config = dict(
    n_layer=12,
    norm='rmsnorm',
    norm_eps=1e-06,
)
Below are experts of layer 7 (counted from 0) of a mixture-of-experts language model. Rows are named router (the router's row for the expert), up (a neuron's input weights, with its number) and show model dimensions 80-159. Each number is 128 + 24 x the weight over its row's rms, rounded and kept within 0 to 255. Numbers have three digits each.
Before each expert's rows: "mostly gets" lists some tokens that are sent to it at least half of the time. This comes from a sample of Wikipedia text that the model never trained on.

# expert 19
mostly gets: "See", "Personal", "Early", " His", "The", "He"
router:122120145109162157148097104191107146115161129128132168124181134156153167153155177131153077143145088132177123122127071122122112116148124153101163147140112126172146124126115165137098161118137139120111111160191156132164132134153144103098135143
up0:144119122159127126115110131146129159130155114138109146110168146146134108125117150162142098089112142116086114136116127131125175129131120141107139153140127143174093152147156150126104139099138118118111185154152126125129109173119094123109099083
up1:140128141140121111123095145108148151141115158139150151127174133139146109110147154088117099094158129144123154135126088160098135100125123146133151116153097127159166115112165121158139107178116143092172121123179116138170131145133116158132130123
up2:118136130075146133154120152111124120112173119159143109139122123105132162126114098099099122127084131142122138170093134109134078102127130132125122140126103164147117129154153108097192122171129165167121146130089140123116129087181094141175114113
up3:101137140124123167166155158124136103145157112148138146110106110088099142129167164192101083130142125105141117147138133091108114114145097130157142086121095112157101110146153119140143135101128120171122066087163134128123126129146122161157127101
up4:128125110138118133127129153115114157143187127133106136108138161143137149137166181112124154106118110130157119117111085135134114135158159148137142154157106138137125119090154146140170166160122179169144141114127163115105179124163144112162132107
up5:149115115125142144125190122105155141125100124165106149188152147128120168143115134118121139074121119155095171144132098117137138130135182123141087170117125147131109133137137180090150109160097124112140177100137155170138129097116184108110119145
up6:151150105114147143077126136079143105109122109135157141131162130139149136084145128121131138125153111127106158097111163102144142116140144160130083145116104119129145131126076152179145182118117149108131140159129117157152114157128115079164129111
up7:133135132137132133116112118136131138146145108138142123127093126142177116123156140133131088131112122121136094110151101128108118134127132130094130155176119155189158151137190145115114131123104105146124118102134065122127131141117119150089133100
up8:116111120122138088113138156119112107109160155081125145089138134092112122107132140110145146132183117096143094113137142161153138072123128134161146143140122140139110096130120137123124153100149162155121149090120165079165129135129124087145130058
up9:132138153075131119124094133115111139104127084130119128157153149144105114138114108101099179155138119123158113167112125156135102152177119143115150161165149128124116100125086148091179132109146129179130132178166159107103108140145104106127153112
up10:154134108133155106131149133137119115124170140110106172163144126136135138120152083075116121071147128090130125144107091155124103120200137119122143134143147106138151139148136159098128147104095126116133131121103104140114135088167097128126168175
up11:143161187102129137136152143112097139111123104135123120181186147094171133131120131094121081147119109140108094133136114151137148103142088120151098137177110145136129143165115215115123152143111135124130090116162139133156158138159143151125152103

# expert 4
mostly gets: " Your", " Night", "Wh", " You", " Love", " Dream"
router:165099119074168147155126069107152148123195067112160122137130149110148096115137150103151092146151131143163097130145134146161143152134106132138167126136137141168120127143095143109137128124112132122123093147157144153098126153129143137096121130
up0:152157119101147111101105072105136175087140123142119158176182139113146103085141135117156149100117140152110181135174123133127141148158102141126133106131110106125104131168178156132116115144098103153130097112123170125178109151125096130138131134
up1:135062124111095115134121112138133082129110113122133138124119142147082114092141133125125110170114129166155116122163129130107133129074169131086075128104145188119075164133118114126146147135116144106123133113086155099136139148129072134117119148
up2:158103130145099162150116136117119113130124108122156126116147131130125157159119115138100124176123133130096123127129149087171138155168154154107133112102116138146178138089117120099148149154135143128163098147104092103111152151086074089142130145
up3:119105125134103138046086124110122122106120148164101131144127115181084117093157130113132123169116173100170111142103151150148099077063122150123125097147120120130141096128110094132153121101112151184151091124110126134130122129129114104134115132
up4:102131100084155075147168147132127138114161135125117092154127177128175120118126143122166154110145119160105108135127089123153118107121144109147122125138179101074110111161131135095097116173126133142122062097104114142166125131143146145148161127
up5:119101113132089150163117165124136111121149135128151117140125104093106141156159161131137165096136150102102078145109134182153094124171106115127151162141139113114131114168117122163154152128135102092109184129149114159089156155125101087148149143
up6:145171146135109117102135079125146178115146087121139137114116133143095131128134125135125139122136136109183143120110125121111112161162133092163097122147141146092170095161126126083084165110120119163178079116128140156168160110130115115122106120
up7:106127103107157163157173158145126141161103136122114117147133155171131138133100157127110124130145149174124164135076124156110112126131161132137149126138106101134147115121156139119122095125157120142141090110127108119107083124138191177117123132
up8:146132115144145123138145123077160118123136103080171150135134125172137165119071111178127144183117159113124131130154116157092160121132100124145136125146143120134163172099122133146162141127141138153122158126176154164129099157133087129089123155
up9:143194101123147132171141119119116147122131157124134164096125135114145119131098146136120091132096108124145076096134139086112164146144118074121140174123102144126121099156132182174132151111131078111129127136129137121127126145120107087089153093
up10:123117144125122134095151136159085104131177125124124111192097133110124106103139101094140122132146145138161147128130071150142081154150141119133140093120138142139148134089115148117113120111125112130116145111138167103111106126144112093094182092
up11:138091114096106087154141137086154102098128108122156115116112125126163110126178131078142133117178141127166121142126136104125135167097152117120116136141117131150095115124092164169127120125137163109122108154145100120134109147099088150183135141

# expert 0
mostly gets: ").", "\".", " ==", ".\"", " However", " ==="
router:183097129138156181126116131139126129123135118132109142124177137106197179126122180151133123126119137141133099141110060098149147139155150162119187117123122118154109136116128153144128140121139133120125120131169137110139135126161109121128137153
up0:171145127126153174101122151142123113141114122142140111138137181099156138113087114101114147125133129131102143146139129132103126144131167133101147156113142080099122140156125114129080135136148142185114130126147131098133144056152095148132158124
up1:153084137135141153117096160127116140109087134116189102133139123126104147126105137147139126154130136147121085132101102077140107148165166119124118113135090136153118156130111125117103130104141139128094099159164127141168078198154090160126139127
up2:139108151125085136132107102151160168160077102128113137148116094102091137133128113162127153116145106119121154137120118122147181126121116149136123152147091106136106135144107136110170148135132121162115130123107126109143204136106137106094113146
up3:145140093123144113099155117131107151154145108171144151080077087141139093081144112112130162092145122176127167111115157115170143121104101117122158162133163091109175116146104088156141128130123118141124072083118106111147146104084109145115145126
up4:142112125127126115128103104107127108154138100121130128141148109101104129127164190153127109120109182165160126098138091134174147140141134153095107087121135122120107145108135120094118117149141096135156157121122147075128141085163155114136126114
up5:141122116125071137095117161157121114183113133132110110127121116142166108154140108136121100118070134137139195142125152158141154157101129134117122093165114109154129108127120115072163133111174108125110129103124131122135137124144112168167098116
up6:115116105147147116147113139126095092108133118101093172122081107134135119147168126112098154123128091135153092191125146097135103085138126170124142126087100144133121130164129138157095166119104123108153131092132150142134116151123137139147125119
up7:139099130121149141119122137159122160123090114180099080124160140104121155131160144106184138189110144118154107179123054115119131135120110070122129149119122107133111129122107158119156102101118169113089073153139112122104149147103099115161149161
up8:160137129111125097127107146104148119122133141116120139156127145103146074103138170067129126149133103160126146173120147116114107104116145117145134131110142136157138107086128139134115147138097120131100127097153138127100122087120136118103115124
up9:149117151132155098096120129142148177117108125134161150111101132112177141125082155119170128165131143134168133110105098084131132101152129117142162137126150145146102161150132123174118148125108143109157118115105104107133101123110141144117138074
up10:157092117132131128099161127137159129113157172148150116140142208115142134117083164108123134107082167135096112147117071111163134153189140107132122130087145143151106136152092162145117105158174114107095107125144164108140146110071124083115136133
up11:154164102132097149153097112112112109147136149062136121128132134112137101140111134111178154149119135142142158101131151156149126147101126144126146163100096125126097124094127162141133143117139139144142140128110185136092095149142082132133173081

# expert 33
mostly gets: "===", "====", "==", "History", "See", " ==="
router:147114129129149156136086108153114125133108111147138157121118165159157123122144169113154109155180101144132127115115093116091109147186144141121179123090099107187122129132122101159077133094117175163094101126144125125161128138109147108131162146
up0:139123100142163113158159118135129145126114138111163095109123129195130100100113151139143159111139130148152142138158158107087146107122143169143119084103126115100139120119151143142154142157154131159120099109143161151154099162130140115133150171
up1:122106111101140113159136146117140135167124115139140145125130117137134115151103132136104114143102165144121125076113128150137121105120137134186136082126125112170085149118140116124110137129130151179138084129117134176145179150192133138148143094
up2:107110154121167128127154129135144103123130115128120145103123153123124144126160129125124121068109156133099123135094129152119150141157124119106163111142104097187118122131092102115130159133130116133104120148141149114134168127131109091133091099
up3:108122110136161168145173104129131156123126119112215151155123132083145042152092190108123099131153083114164145099121127154108136144107119139137116116119124111138119077148135127117057135109119126090094100141147118130109118121139149118115127128
up4:114109121093160163111112134141084137120139127130114152153127120082132121141146148138128084126173126117107180145136092110146150114136112146171158094129147174155130167145136137077131124105143141149109108161119142079128111133153133126117127133
up5:124140144098146140133174111160127131106160144121120142154108117153116150084096107089109126103127153132147098133138127111097100157095174095120114096105086119103142115109141152159123120138173154125122102097111149097154126132182084121164087158
up6:116106116131135126125145113185157081125111104164165144123136158129115094136098162137099135104102096140123119116188125144133127130158151114134178161096071140140162168188105131145115150157156125088121113107108151122144120092145107120155082121
up7:102105126123131194144170129135113121114145143148150078166102119100146112101142123122129128086190173097131142152153080145107099105113119166141133092128128089108113097121092125098110117140144113126146120146143153152101109146142163139147163140
up8:169148100091142094104169115105139138113107110106119130136104147094139126136108090113129143189112131111147120163155118159150137124124107152101162127111134109140147147148131126102112127088128174171145138097142078117117149182158132118070138128
up9:138114117146085107137104142144103099146122103124118152116076137147135121181096129105139136135170138116158138151173124128137125077117110103154125148101088127144133079147151132109177181121100185132098098129108160123165175158118117107122132121
up10:140097142115100156124113082089096097107152152105153149140125136130160127122102077153136150160162128144156121130117109100127159130149125122130099177133117140155163125129102136103102115114168140139158107154135156118170117110112149132149133139
up11:098071152125125152133126137109117147134144137136068155146100137125138178098100122127128136115111119145116140142137137109109118115125141142173166104104120117157124137124090130145098180148135134170148118119113168179120131163140137127137133118

# expert 14
mostly gets: "idae", " Genus", " †", "ensis", " Animalia", " Species"
router:147116096099123130132105099184121127074153114137125173179121130203153134138124146093160112113120179141160128111127125165146117150160168180126159140127105143163118168134128128132119148124133143138110079101147135105126147143103149118134120130
up0:130129130137136168142098148134162125140146106111106116140164116143127088133142170087152104114160138104147079151131098085120149155105146115099093172130178090135152137108114168113104129152129077141158120203102090152134111143152148150158157127
up1:134101168101168150149154119158097145117097172150121082160129130139133111125149084091122136161130129091120126151135137127116142144131119114095128137145104149126107122159166115139139103121130155135152076120144092128117114114137163124102147096
up2:106099128120137132126115127161129126120150111087094126091111166122143147153133089103123142128135123150112097094093137122097094150158172150139133113125151126196103112148143146104111129132111099116145129144132150102107144118101103084119146126
up3:144117125169106145131155114161130093142160116097143167132078104196114125126128159109135131140104191096108147095118105183104132122155131131160157093123103103131164135152157146152132164149117089170102147151134145130113134141126117131180121107
up4:119145112071116158106082068153129113095120078140142120148117115117150134132125116110130109135113153154119088095125093157105110157099175120112138176109157124106145134165167096126098129119093128102139098115101116131148130101141133179143149138
up5:111101082143151094125118087149157097141141151110103134136095114143127116112124105138172107123091190142136139164116118088139115133168131139091138125144153170145104150099135097182149114098070128160131101141124130180135132139163148080125135156
up6:134101099138152129113139166161111120114141123110127111128164108168108146132157126134118123138163141157134160156104149120152178148120089172094118109181143149127105114172155137123125125130138157096106120135140063124131113145135085111172083130
up7:129106124104119178126180053149159151168117159088079162075106133135129132094135091112143104119131120130163157144176134134115143182114125126114160153149147120149149161118122113111108145115105122149125129098122131114122149120116151093107135106
up8:146120084126070140133135134118109160135108157082133106160112103189164098152160145089095157113117112086081115136109123128115118117135154080156094137095116102148144137136141139140111149146117160151113121138173132152171131117052108109146130132
up9:140135129127119131142103125135165128125159121119120101105108123102102102068155181109140177115129162132111111107128151088103121115157129164120122114098121121158127149154112153127128137080137168119144106102190134114120097083160114125117111127
up10:186127116167124137163106140096105178089107141098115115129117128150073134110127146150135100147149183101137171123090131142101154158155128126089127149122102150097185140137134132123067149133112128132101140151134107110168140145126188126118125085
up11:131137139139125117108146118118133122122133109174146108093110161115116100098096111108148136139123126135119077104154144113158151158136113139136173126113100152113126102163149121154097094113112129120106080147136093154096123137139147111088134062

# expert 11
mostly gets: " †", "ensis", "idae", " Animalia", "°", " Phylum"
router:118110094134113159124103104147098127078109092122143173145135126213131121152088169111143147109148145144141157112082097107147151139119180161151140157113112151181161156144161160125120140125134148143142073106143146146126131133107109111133118125
up1:098121100155106135190161141073110152120168097144113082187146178152134151135161134090137168135127113153131130091155127162102119093110110137135139150114114091166172158133131133168134116111111158117136134089126149138124110087144158153147143140
up2:126088123148132125144123112144140114104114097097146108162062109106106146144114090090141148159149155125131132114145131154139169127141143096173129114141155121149115118101125135143141109166149117089143113090161131120141120136127141143117072138
up3:108146121115155141119178143158128158108091143075109101083121174109166182109128110132148171171133160150118155101108129144098128177126222132107138175152144144150109130107120108154111147153149158139114151099135085113124120111107079132134146089
up4:132138091116140126148131175099126123120113127119115120130156092134121162128126116130133160110131144117128135114141113156104173152124116137094156117109077130139139103150136123115138152148111097167147135131141079097105148161141133091114135102
up5:114125118104127105097099129153112139122109097147147190134094128127109139115141114123146145125091165122096133121113153115094137156134139122174110119098115136119106110112154128124121084148107122146062083173090103157128113150158109130099162134
up6:184152132132142114123144164135139124173113114181140134115148122097106185155112140104122131122160130108144117157151126100105125101101139150113152108139134079137118107130132117158089072176156134121136110118126118099139105173136128128128113152
up7:158105206157125161113123124149151136127120122141144130132144112143158132079085142134141066140123111119088077154119175114150136139101168154084124136103116106126151139120099146167075164101136156093187092110127072150122155129091112141089117122
up8:122124102145086126151125126156114138115098136121132117116165078160100147079144114123167102136114140125142121146128125103116105152113126139138156165086128122139088142143179122152110132128144151128156115138146151146154131092123100128099142115
up9:117118128120123094161119133125128169140094153121125183165096112145121157100139147133118148151153140128097104147171105138111101133082128097137126132097130114147118175158154133151086158102146176173153120104103129169148172113112139168152131121
up10:116107081162147140088104118133130110141152108095143121152084133178146127122159127135159164121120104069128142120117135106146140129126144149097200204138113077185162156154127123109142161139129131127134123122144139110139098135132087158109120177
up11:120109128103135119151090132141118084103146075114132114131136118190147132097129116108119153094124169138162154114163091178125160123101152109160126133093124106126134100149108150122130131154135119140099167130125146132113101076121127124174166150
up12:138156182146109135081078128143098129156127131136134151127120113130148143163150141093096149106090138137111122088094136128126143127147156139125144127085109124140108156091111108117101114134143155148088097105111155136127147106132129092107160160